Below are experts of layer 10 (counted from 0) of a mixture-of-experts language model. Rows are named router (the router's row for the expert), gate (a neuron's input weights, with its number), up (a neuron's input weights, with its number) and show model dimensions 0-127. Each number is 128 + 24 x the weight over its row's rms, rounded and kept within 0 to 255. Numbers have three digits each.
After each expert's rows: a language model's description of what the expert responds to; "comes after" lists some tokens at least twice as common just before its tokens as in all text. This comes from a sample of Wikipedia text that the model never trained on. Tokens count by the router's weight.

# expert 17
router:144130147127144129161144128140152117083122149116149159146135114117080162147126160167094093163118119113138164134126107100148146119083150185138116107096142109132139113156168138112123108124129093170107149130109114146108157100143137127091135093107153107155136169111093147078163136111137113133118099162121155125110114102117168089132122113128114079135111130136164070113090156081127148108130
gate0:142122116161155149124154110122122120143103144162172122152125154117132130129167125132144111131096127130125144095151116107168119172142122185095159131117163123141084148120142097129132122147133103137119160171124148149159159100167119122152095168119170072120133149128087142116160074089111093153117150099114124134152151103112113131163121128136170144151161141132154145139178110149094158143097
up0:130186120116100144171162116144067114111164120160174139132149140125113096130122155117114127090171147160098141148111116134118155110122137095163121121170136120127139122128139146136142158167117100134121094116105122116123044143137129176111136160179099126109133121136119131124133131092114102166118126162145129172140105115123112103113117082164110117147144113125141144104142102137168093088138
gate1:092129117140156139081115100107140079147148165147154164131153144138157129129127151145109161130135129139121179144114137138144100109146143121123149093113100112106120121102089153099160112133105159078071129114112145138137112103124106096104125147098113078200103135157101138094133117105128151139135155114119140095132131181137113116132195148149131076132145161095140121128133146128140116133108
up1:156128129152121182120147150159146142123096128110136148133124085127151155162156107105151145131174141099070101089140114106114196094127126102175137172117140120125089126115124111100123149133133125149129113185104132130122106180137139119130117111097097158131123158078140120160094131162138110140148126135121122161140099119104105110157084102132103135129145124158112154115133098130166163108157
gate2:154149098187126142104135118083140122133122119165117066120139141103115152152164135164115121127130121168188117168122150116140083156178118138087091100147127122167110120176116131167100122121098117125145168153152121137129083077118123126124120134130134105160133143121119152124096114149127135095160131151132131156158145159072103152101129132125105148125108151121120136131139127159180130138131
up2:164152069153124155089164115112131115114130098169081122134133146086122151163132151118109106125145174178174160168114145127115109177153131146130112086106148129129107082147118122164101102149114098119128162146129130079119093120137147115130103153127165123148132128114135141124122140113128127082128168162137091108132141155109122150120099093149128147162101136160114111143124121166161097135114
gate3:185116115172136119125058118147129082177121078136125158169103119118108131141123147143084123108107126095156128115124133107135129168088180168115151097117154109147124132094112118152096138138111142117113089105119163142129100084145118109141143156157160110106128136086156149107141119153113150123150128106156129148146143109131138096096122100152131089129104115129127069144142115110154104120133
up3:132105092111103149118122119154154108147116140155103109080135097154118142124125172111148120134167105128113147135175099124153130132123148100128112141135120123127157099113153093129139114135129109116127169128103139108136133171109152179136094139136118121083205182164114126141175102100173116138127160134143165092115109138146109139083130120108123160112089133145177131161087129092115126140139
gate4:124110120142156143138130145145138153110125170149103120110144152126145114131137152148138115134143120121090112140135131175124122114075075159113097103130131153133145100094110157128159148094131164108129126137120127135118123098101112131141139133129163101098136068107160106135148187210144138100129120172119092123126126123110103138144125122083106103185133108138142108105137115102177102154179
up4:098106120138170150144102126153124129115155160119138111121138105095127161117136160108116102160129167124104138128142154159108134113128111178132117133167136152144130084142150145120136141075130134085155125154109104130092072082174119151168168124125140063155103080113150109140152107160133169154113130154136118116126104083153120136146132133119113143176140127174149121116125136126151102131164
gate5:119113140115125082107142109140101132148115116087122162120102098103164122148103130133167108135119070161124150134120108117109105102117111199113157113083124150140128083156117142111124082111139124097153137105140143186097133079149131140124139139138142133142111131112107129161089113153130097124134140129132163143144141099095115159100177148104173104159109100112130144124121091111105108185130
up5:121151148163085072097141150148094108134118134120106154137113094114175136158082136137153105133158087118151130113139148122136097114100088196088127104102129179101126069141127110106153146134129127099133127142149099174097128122138116118114125146101143129149121130139069157180141131126134116115147157144158147113151100132139110145101178102111156111136095133104142123126126110122111117142100
gate6:120157167140177169165072121099114092152176139120140127160133156122165133141105115139083093140119139162136126108157146125137110143144139179117104080105130106149131133124119131143130137174117145134110154143151142110128158087109140126161123139093138120111133083142143131083148105143103130132112147172112161133075149106082117152169127119156155140141147070131138127103121130143138093144140
up6:132145112144082150150156151156111108148140147066138128131131088145164113142091160134091114134124124162110136113159119150168140117162148107113114109131098162161119122125175140125098130139135137128123124159115142099144112166131088131120165179161092150134164151131143147151145104104079128087126119165142124122116098127147075146146113143116098118106137151102157160124166164127135128069105
gate7:149139114140128105101156100106108134144148100095128069140112146099140135112139140135072140090141143082122097147131103098145132130150144084174107122110143097161135137116099096142120134089151154124124134149157104091134115137164100084134101176108137101102147150088162153141115102160122149132109118153135125109110114096108117121139151093108084114079120118100150120154109168135169118108161
up7:139183103134126093113150117112094126103117113088132098143114136096145116109149128167081121084117117113107108141147089131120108099148140082151109126097133106167144120156108109130151158093168140128104120108107129094141124131172143105158106141110159121097158151076144112151170098171133118126121107119103110117117159094107134118161138090113115131082141129088131118119122171152178133139162
It responds to: Capitalized first fragments of multi-piece proper nouns, often team, place or taxon names, such as Fl(ames), Wol(ves), Gr(umman), Sch, Qu.
comes after: " the", " of", " The", ":", " in", " de"

# expert 11
router:184104191094134157164138142126157158082164145130171120171144152152117170131146118101109152135161124136096118164127101116112143085099129155136152115111137103102137130141173110157116146099122094146099170163111110127126171123115105152124139122107115128136105145114101158146121136118110118108108130174128162090152127104120137133133146138079100124106143117132130094090113090114118143093162
gate0:100125121159151095139081140112145098130162154152144184115140159100143114112128141129127120128127106126163128139168089098137170122149151158116134164134172172113103119193110143129138103119099131148140131133159124108088128093103162134166121150084138182117125139142141102120129111140108134152118108123122099103123142116126107140114145162129102115134112152050096165133139099118139166115163
up0:149128103101101146118177126125109142128105096140108094126120107146100133145149115137128143142126124107098130130105124175177104131097138111124127108119086073155152133064119118120092122158121151114117130113098142170156096196148108125141138104156116076154122139106085151146134181117146118118105135125115111157139119106135122119137106102128141124123166109200111112123111151160129094105094
gate1:184113127163117119139123141120122082126146141125121111123105154136119147178132130098101124167124107086104125116125123091137113159157097109127116133129142069127127139109126154140128118129156119144130123110166111131110138096159154110135153142134136141151129136141115106167140108114154157140097187065148144169133138071156120140140150110090080176098113164128132124096175127136143124102187
up1:129111109124135162166120138138098148103122099134132117161097122126136136166117114135108079135107125086095144148158070094140117167133125117101123135137130130117111151113103112149092087126145136154117168163155147148110156113138123095136145121174110112153124125161114109147122112108121186089160177142111130117125096113153109113150166180095088162117121129133105125109083097167096121107162
gate2:110136137169116139130104157096116126140123123094123148133098105147165087134156061123119106084184105118146101111117116075109140093128159096098123197133162145101115127132107111106116101137107086120108109140132131157149100104134104107148120097123125199123137123165141146143135172127110159113130137120163127140139093113117117126136140120138097095103146152124099110109141117132156173158138
up2:130113134114101110125118134148159134112131092140118128115130153119124151111082122155123114170141132108139127153127126165160111144140106098137139102101103079144127144116150118149120154125154171131151091120128114070124079212103161132147162196115147071081122118113115133129093098124139127115121121120105107098142126157136140108140128146101142170166110102149177113131118153128094101111129
gate3:146135111109115144140097128125129121142109105115105140098211116157158153141131089101107122109101130153112155154152152080127115094120119108095117128121146127099084133147137116141154142103129142095150138138131122113090127132138142122048126086106157111105093148154117114121130148131163143127114165129185149144095136142123127159108134146137077128103114184118143109109087096163093124140112
up3:122134122111135155117126117134147122135111110108093141128203078167138153128110098127089103090099148137119128157149130110141150114117112120105119117134141162098089128148110106131153126112157125092150126133140126134106123159139157126051138112114166104084112152168129155107140141139159148139124141112187123166112149123146148142118149171124096130124154177127162114134069105137095128135082
gate4:157084116123138104126099133112095153151160160127175141134131144120115139081133133129177142104159134137113167133132101113167070117169110126117088151102094099119154096121100129166147125101139119135091102101136165126143102130126152170110114163157144119125137126096148148132106160095131128136118145169158131130158134094121104101156107179119148134115154132159146196154107142113120123135101
up4:104174130155138116129141114101146120144117105145096117126110128107108126176106157113075171148129157145124099114142086164135173143093143111143179111142147125123090145147160182108115120119173109147156107150108100164120120121143158120164126107116091131164152159151074156129141114171151136126110130102101165133100089124159162142097123116121157107105098131096132106132130097151125116128135
gate5:094146147146133153144100151141165115183105108140143138107108132124139164125090110170186121150120101110166132106118084096113149111108166117097092153125149144135099085106145144100088133147123113067106126149143138119106115107157139127110141139137138139134124115121129118155128152109111105136120130152116169112173157153163115136109097172160167133120115166118158144131083128069105107139136
up5:148136145124151101111112091160135136170187103115099154130098120124138139139121160166147120112153143117139103131121134111153091171146131128178139112092096105100128147153130118158202146107167108109135123120121189127158150119136175086140112134107125131120136113107091116113193133137151141120153078122165153114114148108155122132147165114109137146132145126101146093101101153133124111111111
gate6:130106101149133110093133101124076093188144102146130123089153103138152186165157132128106128080133141131132168142133118118119156150113139120132125143133140127132131159165134062131134154140087104099139153114126119109150128091105153151098152120135143097133102092128112120164113131131132142115155101114130111107109159153123112113139125150110168154069124076126119124155162177176149130154128
up6:116120140130118155081123120141148144107114136132138136113080123141151119164137130127167154158126111155151066118142143151132093127136138116149138101097116155150145138101096174104117096120106103135114113143085123187126114154166117108150107131098138124138120137125147111100166162072130104147144157155096171146155100125114094104130085090168106114132160160101104131142109104137120145110184
gate7:088079132118138116116128110154120155121142126145117175107097125151114167146113109149121120090100137110126116171157137131112152179164137103052133130161132133090108113110170135119113105093130143127133126149120172118061101100145150101149132086117107087140126138106146114157148118153138123145126140130104136101101150164131100113153139136126146113126117148078093106086129129142152128133185
up7:185193101143143152087123144109141099123114134114131145163155111116112072125129123136148115180178124137136137105150092135123111091122087125199107122110104133113143158150069128115143141138133144107125122123128105111152147088105087132087131162136142152098131133166096123135105137127128155136146110118142125157153121129111138152124118123123135121127164104175130147178165142125106134131076
It responds to: First bytes of CJK, Cyrillic, Greek or Arabic names, plus first pieces of place and person names after commas, like New, San, Al, Jim, Don.
comes after: " |", ",", " (", ":", " in", " by"

# expert 39
router:152193163166107106182123130140149136101100131104104144136125101140124113144124169162153147148101127131123104172124108135156119120078156088169132124121088114133115140103102126134114105123132111129120118119109121112141160127108134115120167138167177164107127167159123133116139174129124082135114122178158128137149101097146148153114124113142144158166172103127129148163142108175085149145118
gate0:124148167170101122139104124121101148112092151122121097132172143121109109119147099162099156124137153130118121147104143139122117148098093138107100148088122115128108125085118184157102135130119126152101087119130148130126107118090139096142132084123170116128168124124137115138105161169153094077143117168160137127145114111098110195097103126141126174133140093160088135160105105099139111154114
up0:146125145084169181145135116137085100177106148102111132130143139136154132155151118102134121161098075098129145093154100156091126151134096144127114130146166066146180116134117095136156144101122116128157135129132067116140138131143104132103147122127147121106105118181123147128096129084100110126092147105113087129116109111107100101157131124108132142131194141135130134138088104112118135128119
gate1:102111101153093151136175154125166159144146105113130179135158107137159112123164098162098164089105101119127101130160165167109145074147144165107098126119102104090119140135115121121100144147154116106109115121137145153144134086181148107145112128123123105129138187150174163168110142109114174149123131112143101101111116168122117130141112140139113148115138153112110123136140119130154153158092
up1:081104150120178080121116113144114119127079127144126158104108106119130139081136156131119085151178152170118131115153109157140110136117166100115186121146109122118087141121131114133133094111145146099150132096085167101141137119108130159150108132138139129134123113133144097113112097107162149118142173095084155135095099134094130143130125095133118166123135147103138108153143152191138111144166
gate2:146129094111132146110141113125123144158105138116136106125153106062097153145127146089145086101116154105132108126124136133178132136105148141126101122128107104146155160104080124122147126155104120121149148114117147114135121122139076179079178133153130132125139117103140118153160120152145124109068154113185150134161138145147134151132137136160119103141176097131154149113159103084147105179101
up2:113133111124131118084137120129138108142104144126082117136173138105120150127090123079104118139152194117108065124145136153128085141141132121123163137138116106171122157124113119113099130142107096155099167095141153114128093112125090128108118134139128109157124143136119150132192104148148124098092112130158135136169159120152155162125117133115147088132158065140137155141084113109117079118104
gate3:121080121100133100094132092173154068141110126157121134134147145145084101103100111129092154125150125135118126169097112142110166151119147160135125159090142149119144150104084131109142103138124126141105114121120086131157101095141126149131112136162146155180094171126119124149120070163140164110094134111120119123140158145115153162113140081126123143147113137111111152146128137201138114128138
up3:127135109145126134137114107141152181130105193158121135155098146120152147172069133114156137140161089114100139095117161117149132169086121167132149099097139090167134091167189158126140163159121127105149130134132106159120148120099152135135115114128144118125115106178119114105139147088141105153150122107090131100119112158146108093159134153131138126117162117168150130161126108121119152118123
gate4:136178115152139100184129151130110116145135120131129137114143117153151120119141146140087154102133083126177076121117144115134110143125085098120122116159145108145133180148106134111147086150104119138135150154149122141153098135103097135081186167135132131115139138119134107122137162134169123073117117176160112110140094104116118100061105122173113135118135141147127140115164150116163144122103
up4:131087153103116122082131125121176166103138109100134077153154140153132125134109146134134171129116158101144141126143110157131135125137139165093131108154119164148121085077132145115121154091112131107139148106133130102115146147134101118171110164140123128106086120100113156140114130121125145177176098111139139128088200125123137177157165095138141147126128097129143138099124103135151161133180
gate5:168123091155152161118116194116116111171112125095120146141172140125106130124131153133141164095135126112163086130142077119169149133067132118079150140094095108118109141121146105115128142112121137092097083109143129128132124083147124125068099143130128147123123116079135159098095115139145124153146130132110139143136136138134102105110139115124141102115150110103100112149185160157115101114160
up5:128110134130135108104083120132122114103112122075127179104169129144116164133125111097126098104114116155098193123097124118122123132138122120164091122182121152154178112084126160149108127111146117112144131137138132143140160124085104128134090112107127163129068134127131109112092131132111101134144153107140093137075116154129133086125086137106163142153119135132143192090110151123151124136109
gate6:145105094143158088085098130140112106148100113123102135118139101144149126177137142109170153076106160158146103140101155137109171133107132092140142098127123141122179143110107127166115103137128078086140128101121134129156106118114130156137147155152175134101110144111114109098087113141138097144115101134164076112133116156141110101149108099116123122087136110150163114113109134178092104136155
up6:132157125103143118130145093130116144117155138142146077100131113100134102157141124154128176112116125155137128138151132121122132090087138133137145121154125088112125156133117092088119202101098119136152130134144174110093150118141160125097127128059083152130092120168132118138161148126117132156098142078104116143114124129141113154176175100145167120162145161097156154132152144141148137147120
gate7:143136117141207087152151143146085130107139125121175136115141118126138149149111161138116127123084162162157124153112130137169123113114099150138104153126136132150145123168145093144150109134100125096118140116144133108134118175122127108108183178158152115130136149117122141113142153139168124134102144129128117146159121153139097103151092143130146116088165128178059166129136121123153173159111
up7:129128137088081126148141118122165158116122119162114140159120082124130112082131116087133107132129152145133129120135151136095154126119136138128142116154147124122125145108156149136123170116136146166098116115077085134134093109116159152149069104124107166096132085137175106152127141137085144152116085118113179112092187132071127144089142100116158112135106149118132100109113139164135119134152
It responds to: Plural suffix s, often in brackets like champion(s), and quantity nouns before of, such as part, portion, member, version, total.
comes after: " the", "-", "(", " (", " first", " a"

# expert 59
router:163121167126148125168174127140136162099135135111170117159097121131111115153146145123133162138100121099117112099141129140150141096097152177127115114133089101138134114118138129139161110148103143152130152137097117073183113167141156162135148063143105130157088140132114157123103135151083117120117101120109133115140122096113155125112135126100124076156114125163134144165083072107111142107132
gate0:118147100158114072127148156102119120144178147101168140155120119133161103160152144122115156165171157144128125159118131097116134163101109167148101113145144167091096124127142137082165138124174111101145115137132128114126130119137125107118126127150112083150130133164142165130091100129099149126102128156091145123096102130140106133124150131090086115147075133152133121095153130113131140163195
up0:137110142112130122118131111118126123120163122114118088092093152095119149151098121115129141113161095131163159164151104175125133153123135174126112140094134115124127111119106159117179097078095126167165095094139166112163117138102131084135136147130112146137111116144153115085141134169089128133170158124131127127106147128127122143089197117184151154157143144130119118150157100116143093110150
gate1:091112113175164109135128107153148154096144104142153113107126154100085146160136107164147145098105133108098134112140127131156118124097108135095169133158088116185146107095140165101162128144105126131092129111176167118113162117143088126132146126125131102115150111097124130136137148120128143165166118088122145131124132113085161130091145144132102130148119138079121074146137121161095105139176
up1:201162153101162137094129150149102119138125187118121117135126118154116157124130170119114142169123088149175137106136090142144124093143126103125136139099178122104119120157112124157158125107129145078134096118113096156102132125134137143154146121136161137093139109148124127124123096108111088176047133115140105117154120115150122116150118156120139094096113119118103150114113148093146117136089
gate2:145125129163137149127105189108171132143155145129088118126148089160092125155141135113147142146150143097141110127138126105073130120133063123118159159131114111122141166079107137082089113107079135146180121151096104122172090117132082105129121121127140139117134147102146132138126112154145127138119144082124150097133152105105186133149089146113112133178143125132088132128132152121140122141136
up2:113107171142141134104123174125109111088106173108088099130141100134133127140128157098094171146103124144147104091127183130129102113118094126108138142120129106110156170094122081097142123086145109122170162141108142110130076149130142155144154142136120147127148128057126125160114138140179123138077135105114135133167084119104159109096136119099112144108136113135133117124144131133097098158139
gate3:140098156143196117099111121135144115104115139113179140142133187054160131127149104116142129084155162176096155128143157104149134131122131117143148157140116124180145111126144116124153111179097121133151136143156118135124092093151162144119158140174115147107127148160101143137133129103104142146116138138118079125118139115147153122117142118117130160145108121136152160059146144128132162148134
up3:130070141137111136088141110143075108135137159148141137158102155130147109135126111132107107095126155140156087137128146101132108137120134130128112120182132168127116075157138110108139128157106135114122105086116125131117165118147190126142127109222137148154110142131118110089155096103101138120144160114124110113132138126138177143105102141141150131155112106132147130081107167101112144173138
gate4:144143153143152135117173105110116151122129136115103177151162132163108137093131139162097123105126141113069171143127118119097145107140104143151080178109162157171132122121127106138128122108130095114134105146139133142115130135168123139125108129104111131102107168154145105162112156166104116146147132124100110151114132167152137121103124151131099154145126093168113111178144097096155175183087
up4:117094125100131162126088142096105145106117105135124182135126116143112143138118126094127146131137116117138113096094115118139176101121106124126106124106101111162105111166125121107132111142113154111083055126134129086102130165104141071191142128125098147101113134117158136120108178079095134130138146161134103163133160162080132104102098103136170137098122121135126137112160147134118152135146
gate5:139127189130127114101094101100122114125117122162180109128122102107135145131122119120096151129140147111169119106163147117095111128069112134172101136144140132133075116137162139091109142126106127146138152151140094131088139089140144166146098103116071152136153154104147125127125140142138122091139116123113154176063113134095137138120150107167172115116133110104143109155122107095153164160134
up5:118113196126157120143098146079128125087087149143154107101113105099153104128127119075115181103143116107164162128137132121132107137061127139156115151123133132113069148118119136079125148124119127122111121146130086100107112126114167181149107097130078155123129120147141092168120130153120126108138143123151121146116122130113109125127124114144180118120103117136135102159145118117184171129133
gate6:142132151115153119126114094104124090129117157139124174118155116144145136130140130115137132124130112139133172117121167108166146157157102155116132135195147118098102130131150151103130156105106162125135087149149134134166123139133132142113149104089108136144158108126096133131090127150110116118177104121145143128087099135096141094082116205128163135147134140090102116089149062125084142122104
up6:108096142130127147117099144159130175146106098144110068142127118135143132116101153169158119138151127172106135147078103138103116122149146098111116160124129128106162182100105105166119135152131081120098151095120118090136117121174114114143141161132099112115076160118131088125140110137136121159111137169088122143188121107116149153105132134146090149116095094115155140141109130152138150120168
gate7:135133130142115130085133143123177146146138159121113141159138126121139126164131108155126091068135089114072120128125119151124116112107116150148113113135113133137132166115167162175113154117152135134105134162116115131119103099139145136116145170115138144143135122105157072133110120152093108147147123115119130123151081175081114131070117141159111148146195144100111136072124185114111136117146
up7:171139153160147113140134170121107091124116113145165170128156162141148121127136123145096101143158157117125123177119136094133122156087114100135087151159128131099114108112158134138196145135144110106118149147137128143137116175128201108141116105160096147067132137141095099147119116123095154137149127124099137136131101120168123094146095165120074130128103145145102126130112137149159148113127
It responds to: Opening fragments of longer words, mostly Latin-style prefixes like un, pre, dis, re, con, trans, as in un|precedented, dis|banded.
comes after: " and", "-", " \"", " was", " a", " to"

# expert 40
router:154129132142116134129130117155121127132147128131097114118131163123136135149081110139146134163105141129110146155166118135129152154121127111122205086108129098122107119121124125167127125110125147167111119134139117097144132141063109082161094102094129119051164112143153145096141135062132087134165119148156114133117134114118150127154178106115154114126150114141142126088169119150091154097125
gate0:158149126163161081113139065125113132085148136115118119114150138129125151093133143103147105138145130136098139155134134124117143082083090145177157106094140152094118127123129141181121175129108125145177140143101127150162094133168148128136178172125126109154154111107130100158163105158146105135133113113148136134140117164147097156116113092109154142135119142111128099074139096113107117133109
up0:115155126118150150135115145144165122167131148114164157138107084108103132142110129116109141097157113138111115120143087106095144150148144155090131148158113149137123143137156097104101121050159148125151117148168122120120141175099107133126107083143098113107104073135116080110135104163127143118164146131108106128105155101068073127184121151111130155118139105149126138153123121138101140135129
gate1:118136106151123147131143117112070146121167100123159167139072122112156104154125136114094142133143191111104132115108173095153128147135111134091153113064124108119096148139102115107066144141128156146122125152123165097132094101132112116109111135098146123141162091073124096144136116104112085095128119155123116111154104119157097134110138118135153098137123147106169111135109133139114135082141
up1:090130132122136141120138099090121137114142134153127101077142127122101142110137117118094136065118145137148116131116108154038148081134160128141106098158151147102144125135113124146149127086147174112103134115156111134153106166149136095125163166106127104125108137103154146098125143122137116149116142138080073089133130123093158130150131158136122146076152129144153108154127169115122101097111
gate2:089135111123103116093136110121126127123125111095131154104145108111118158164165118149119110172158163142107125091124146111122170173138104166143093124109142120153093128093091127106146164139074128104159150157098132146108086162159135167144117094135126105136168143170118142129110095137121150102109144086134116106144096159143115110147083109116090165136134128153165113113152133106150170136107
up2:143169102093139120163119099130131123156121135138141105169113144098109140135116113120105092142157130157113133173137159153107120148115123089090160139120096176099132108114163171130106129095132163119132124098114165125089092111095124137132099121101133125076132166137160135120113140111128143120113119097145081129085088116115111130087116140186118097127102132087123152181109143087127109135150
gate3:134125102131146086131148138126093074143147154096152137135175107139143141120109141143143110099105132148127134136117146176093080116114100163137111168096113130163156109128114125128180125106126123077163150123139124104166104148106153111152111138108127110143136093120126168064112127165121107111165134168127094094131163111131139097104108179141108105086146142101127140113158119098118147134112
up3:125123112113139090132150114113127074132143163096158127117155109120141127122071124121168112104139168139097139137128143156106098120093112177141119157091117108164140121130114130147163144126140141071137164131136134114169127161120129101156109166111104119150121095131142159081129135184121099114151136179126098093134171098114124141091115161154118109103136168106104133094121155119094150136109
gate4:121124108158128067122160173088148171120110112162127116114126149104093099147125098108093112117168108094128127112129112127131143147138113133113171103124138150142089143111122132095171117092116101138163126144145149145102146125168140106141096176129111093116133096097158118087152176095090133136131132137146152062096096098139077094136133128106126136124111122116158153137107140129104115136127
up4:134118110163135057124154169104139169116132121154133130121132156117089104152124095110094108120178126080114108108145094137103156156133120115122163110138144141136107141102112120126169116100127097152146125124140155143104148155165148095128094177130117086103138094096173121090164161098078134137130127146128146066102109106132085113131153127114134119143113119102150159152109139143124118122124
gate5:157151133108145119145120178099139115106112112111115081126136149145093152127145146151117120096124150137125116160105125127124121087148088152128107140158144177193158107125128099136164135104125134178112156157154101131101185091098107111175122126144143119177189118135132125131130139096088123147121124151118163108126110113139087122122153125112088136104103113104125095148141135117116070133114
up5:183173114101162117118150180104132139101130118111099084131133139124103116114136151158109110116131151125148159177103098135134149123146091122116138121145154162166161110122121144151160123106137102162095164184132092139124173100108124114145137143137137109186189128123129113114116140115130116152121097124145152081165127120154119126116131127132087115114098121114125086138171096126109079131138
gate6:152156132135109146118081093136124146124161130159157081076146165135135087128137102096117083150105099129157135085143123127099159141140116125128149111131137151110130105123145112133151129114137123089101102143117073119084152123156160124068131155149085107117158110074098134143145118121131148113140119131135150159126164150165108070103131172102121094127132152144126129122170123110135128159117
up6:101068113130123152108091132117139114162074133083127145137118086187116140123130147140126124151149151099128141159134150142157084147122123131145108118122144113126153148133148143105120107140124145122157109152106123158132114107130121110187087181162154138074137118204158135096126144122156132119116116120085102103125107084074121132108137118123132121125114115134140126131175105151102110128093
gate7:115152109177109145105136136079128103144120131145132156122144094124137158096122102131145122127123110125097117124132142134094101075175154098092159116128119141127106150114115156125174158109093128163144120159129153100149110166173115132131082115132126108124071115123203176137120142099129135151120094148143143118145147121118143082085074144129125124145121097106126142117144120131133162089152
up7:131127155143124141137114126132103135124123129150160096174127057129137139093146138126173146115092138132120086127151136138084181113155126148119132095116128123139058124084079136135139109123132126178133154124139143082122136150154147126123120126082110115146115151135157127118116126091120162103081086125150097125145143147130137103074092193141119163154141122120167128121129118127133141104149
It responds to: Four-digit years after dates, commas or parentheses, such as June 10, 1992, plus country or state names, Japan, Wales, and coordinate E.
comes after: ",", " in", " (", "–", " United", " 18"

# expert 42
router:147111135094126176119133133141119127099163114148159104106125149153152148115121118101152118156134079124120094164170167109130156123106107113163116126137138094133104107126123128134149122111149118126142123113100121131173134166098077150118124061117151172105105134138159125110160193139134094138127147169093145111130094092145130104094154133095123095127143151130080168124140108153105167122142
gate3:141137140062138117105094136093185076132126107161112130110104127101121171109144129135148151133105164141104128142078148132134143118150126152087110116085128133150127121119102112121116117156135127110134132149111121072135091122157122116133103138104092068089124109116122146105116112160082115109136117191114152087169113132087104173130109147117135127095116101138133122097100145130119138140102
up3:146136124083130125123103136122166115150147126150109130101130126107119170100137144134156168146105161136094146137077114164156143118135112126100099127112113125160128144122110112146094115159118103104144110149123131093137091149153111145131087127116128063098135150133173141119115123171087144082150112187123107089172072128074111174165117152140138141114112113146142144130148154137121142125106
gate4:147108101060163140117146166125126116133114097153180062119098120131154123085126094156145147132119190142090117147114136125119123088163111133130096094121116113134115120109111151129120114149179116103104132121095100173121122070120104102105139123095155141127115123096112169127131159115088132150152139146120128140138093095124100129160137114191126137115110124120147136134129133111089124112135
up4:130077128123176127142110127130145094129120149128147127168086099150157133120097174138176127085132154108147073131138123116119132117105141124119114128108148133120157130154121135083087127115165143144166095145117154140145095155167138096118155137150118129118163166051132113141155133117110131127129166186132121134126102092108076124095159144138105106117117115099128142099169139112114118112123
gate5:126120127118135133099083096137141123185118142153134105100098116089118171133148126141131149148143150140104136137087149152124122131153128165111135125173152145157125106105111121168105174132093135104130140170147152122174105124111096137144119107147106112104092140142152160152137111140069119104167108150129080077170104108110106138129146115112110123101117116101174132122108176085133109164124
up5:144111103126135144119082083129141110193112138137132115115093142089117178122163143144151145144162140117102157124100150164138130113105114156125119123150152157153120118093127130149094137138109153109126142191137135125199118101103116128122117107133116100119101135154167142154150129146065113098164111148129081090174125088118132154150136137111120110117144126103155137127122175094112124145110
gate6:086146087123111134105124151154170094157139140158133130129091159210146151112123164093157140125118129155140134106146132169150123165125116100132157144141132112151114114142111168119131125171136135138153124107117147115118146104115100088152138110146130132163100132131095120164080128097168109118086100105135141196111131122115125103118131166117124151121100128112135141137155161128140161144188
up6:106131080147109137121140140139150114148139120141125109115062136192138143107115174095165142124126124142119156141162127155157125164104103118150132138115137113140120097140113143155136106169156132135148114115110142137097144100133110084147140091161133127175109152129091122172090130106159106136089110113126143184137138112133145109122121191104137154121117118104134135114163146110104179116187
gate7:143058132083128098152124130121142105161159115109103088131131100138198149108153117113097143121126130121139154112117136092141136101095185141088123110142137116138178113119127167129130121157102128175098138162121106112157100092159131138174086142152160140118161105142116112136121121137123105151099164122133125140152163129124136111100142158110073136141131140128108132091139155111114088124102
up7:156146139137153109098138138140098156089131145125156171119129127116130099128093135163088098119156135116147111102113131153091119160156101131130156149136099140119135173120081123111146106098130127087151113084109184117146116083135093102155168127127142143141102100136142124105136170125121123128117140111143145142069149108139115179194136136125157121148082157151169117101131128100121126137163
gate8:151138151126094148138102137130120110115072129151158165099149140147087133089100148145105143144106166130111177151101121138144175110099081102131143150126153149140086150137138138118151155133152132124164104137110135163129087126140130156135164126186114096109136135110112151175121149172117124111148133119138128124139134128150077165114122160131147129113174173113106160133096114137152163124079
up8:175164106130143133128105105131120139107135106173102085174127134161140096150093103161178108148146125122134101121136155134123095128147154125125114113090113117128141139155128103126134130128067155158139153139119143139117121144138143155147161145106127123162121170135126119094168055122124149172132096153159093113141111131122129102145136129115120161112114103131172131155168131068109075130149
gate9:157144122143119185108117115128101113119150152147116124132124155129115158066134113110074141139151146114134130109165121119105132183126112135110115133202154106101139114146099163142072108147140104105156158123137141163169114117128152120140152123148138133129162114126129135120140142119063126153120123114118132193125093134098093117136135164170125111162101141091101115124094126149102127153103
up9:127153113151171111159150143178165095136138149103156125128155148136165109124093123117126166135108123151143127116099117169202129113174129118121134124107147135145083141124116106113138155110143133148166119095118119116078167107138113113087112119117174126103142092093121093151125154109142123142114155127142171142114174115102172138157129129125122137141184145146167136142179117133140132096148
gate10:144163143138157154085062146081091148133148130142116149091186138113103106129152067090124108118121152086108136149116136096106136119144124162112114143112119129145112077132094150109125159138126159125153133101095093142133145106136114114110096089092100121138109105078115111133117109135086110105151152110146171111104118140120132164155132141103096134127136159132098120112092113140143099144141
up10:135105137085126125128087125139101106125135096178123178105138135124120104136119061081112107151118141070099128152112165121086129109156110142117124156127134127136118081154103182137135133153119150144137145085057128121132143110122121130111096104112102106133105101104137099144111129151082136138165159117098143140133163151136124135148132143093133162166135155086118122107100095127119126156120
It responds to: Space-led numbers, and empty cells, starting a table cell after a pipe or semicolon, in sports results, election counts and records, such as | 2–3, | 60.42.
comes after: " |", " (", ";", ":", " /", "%;"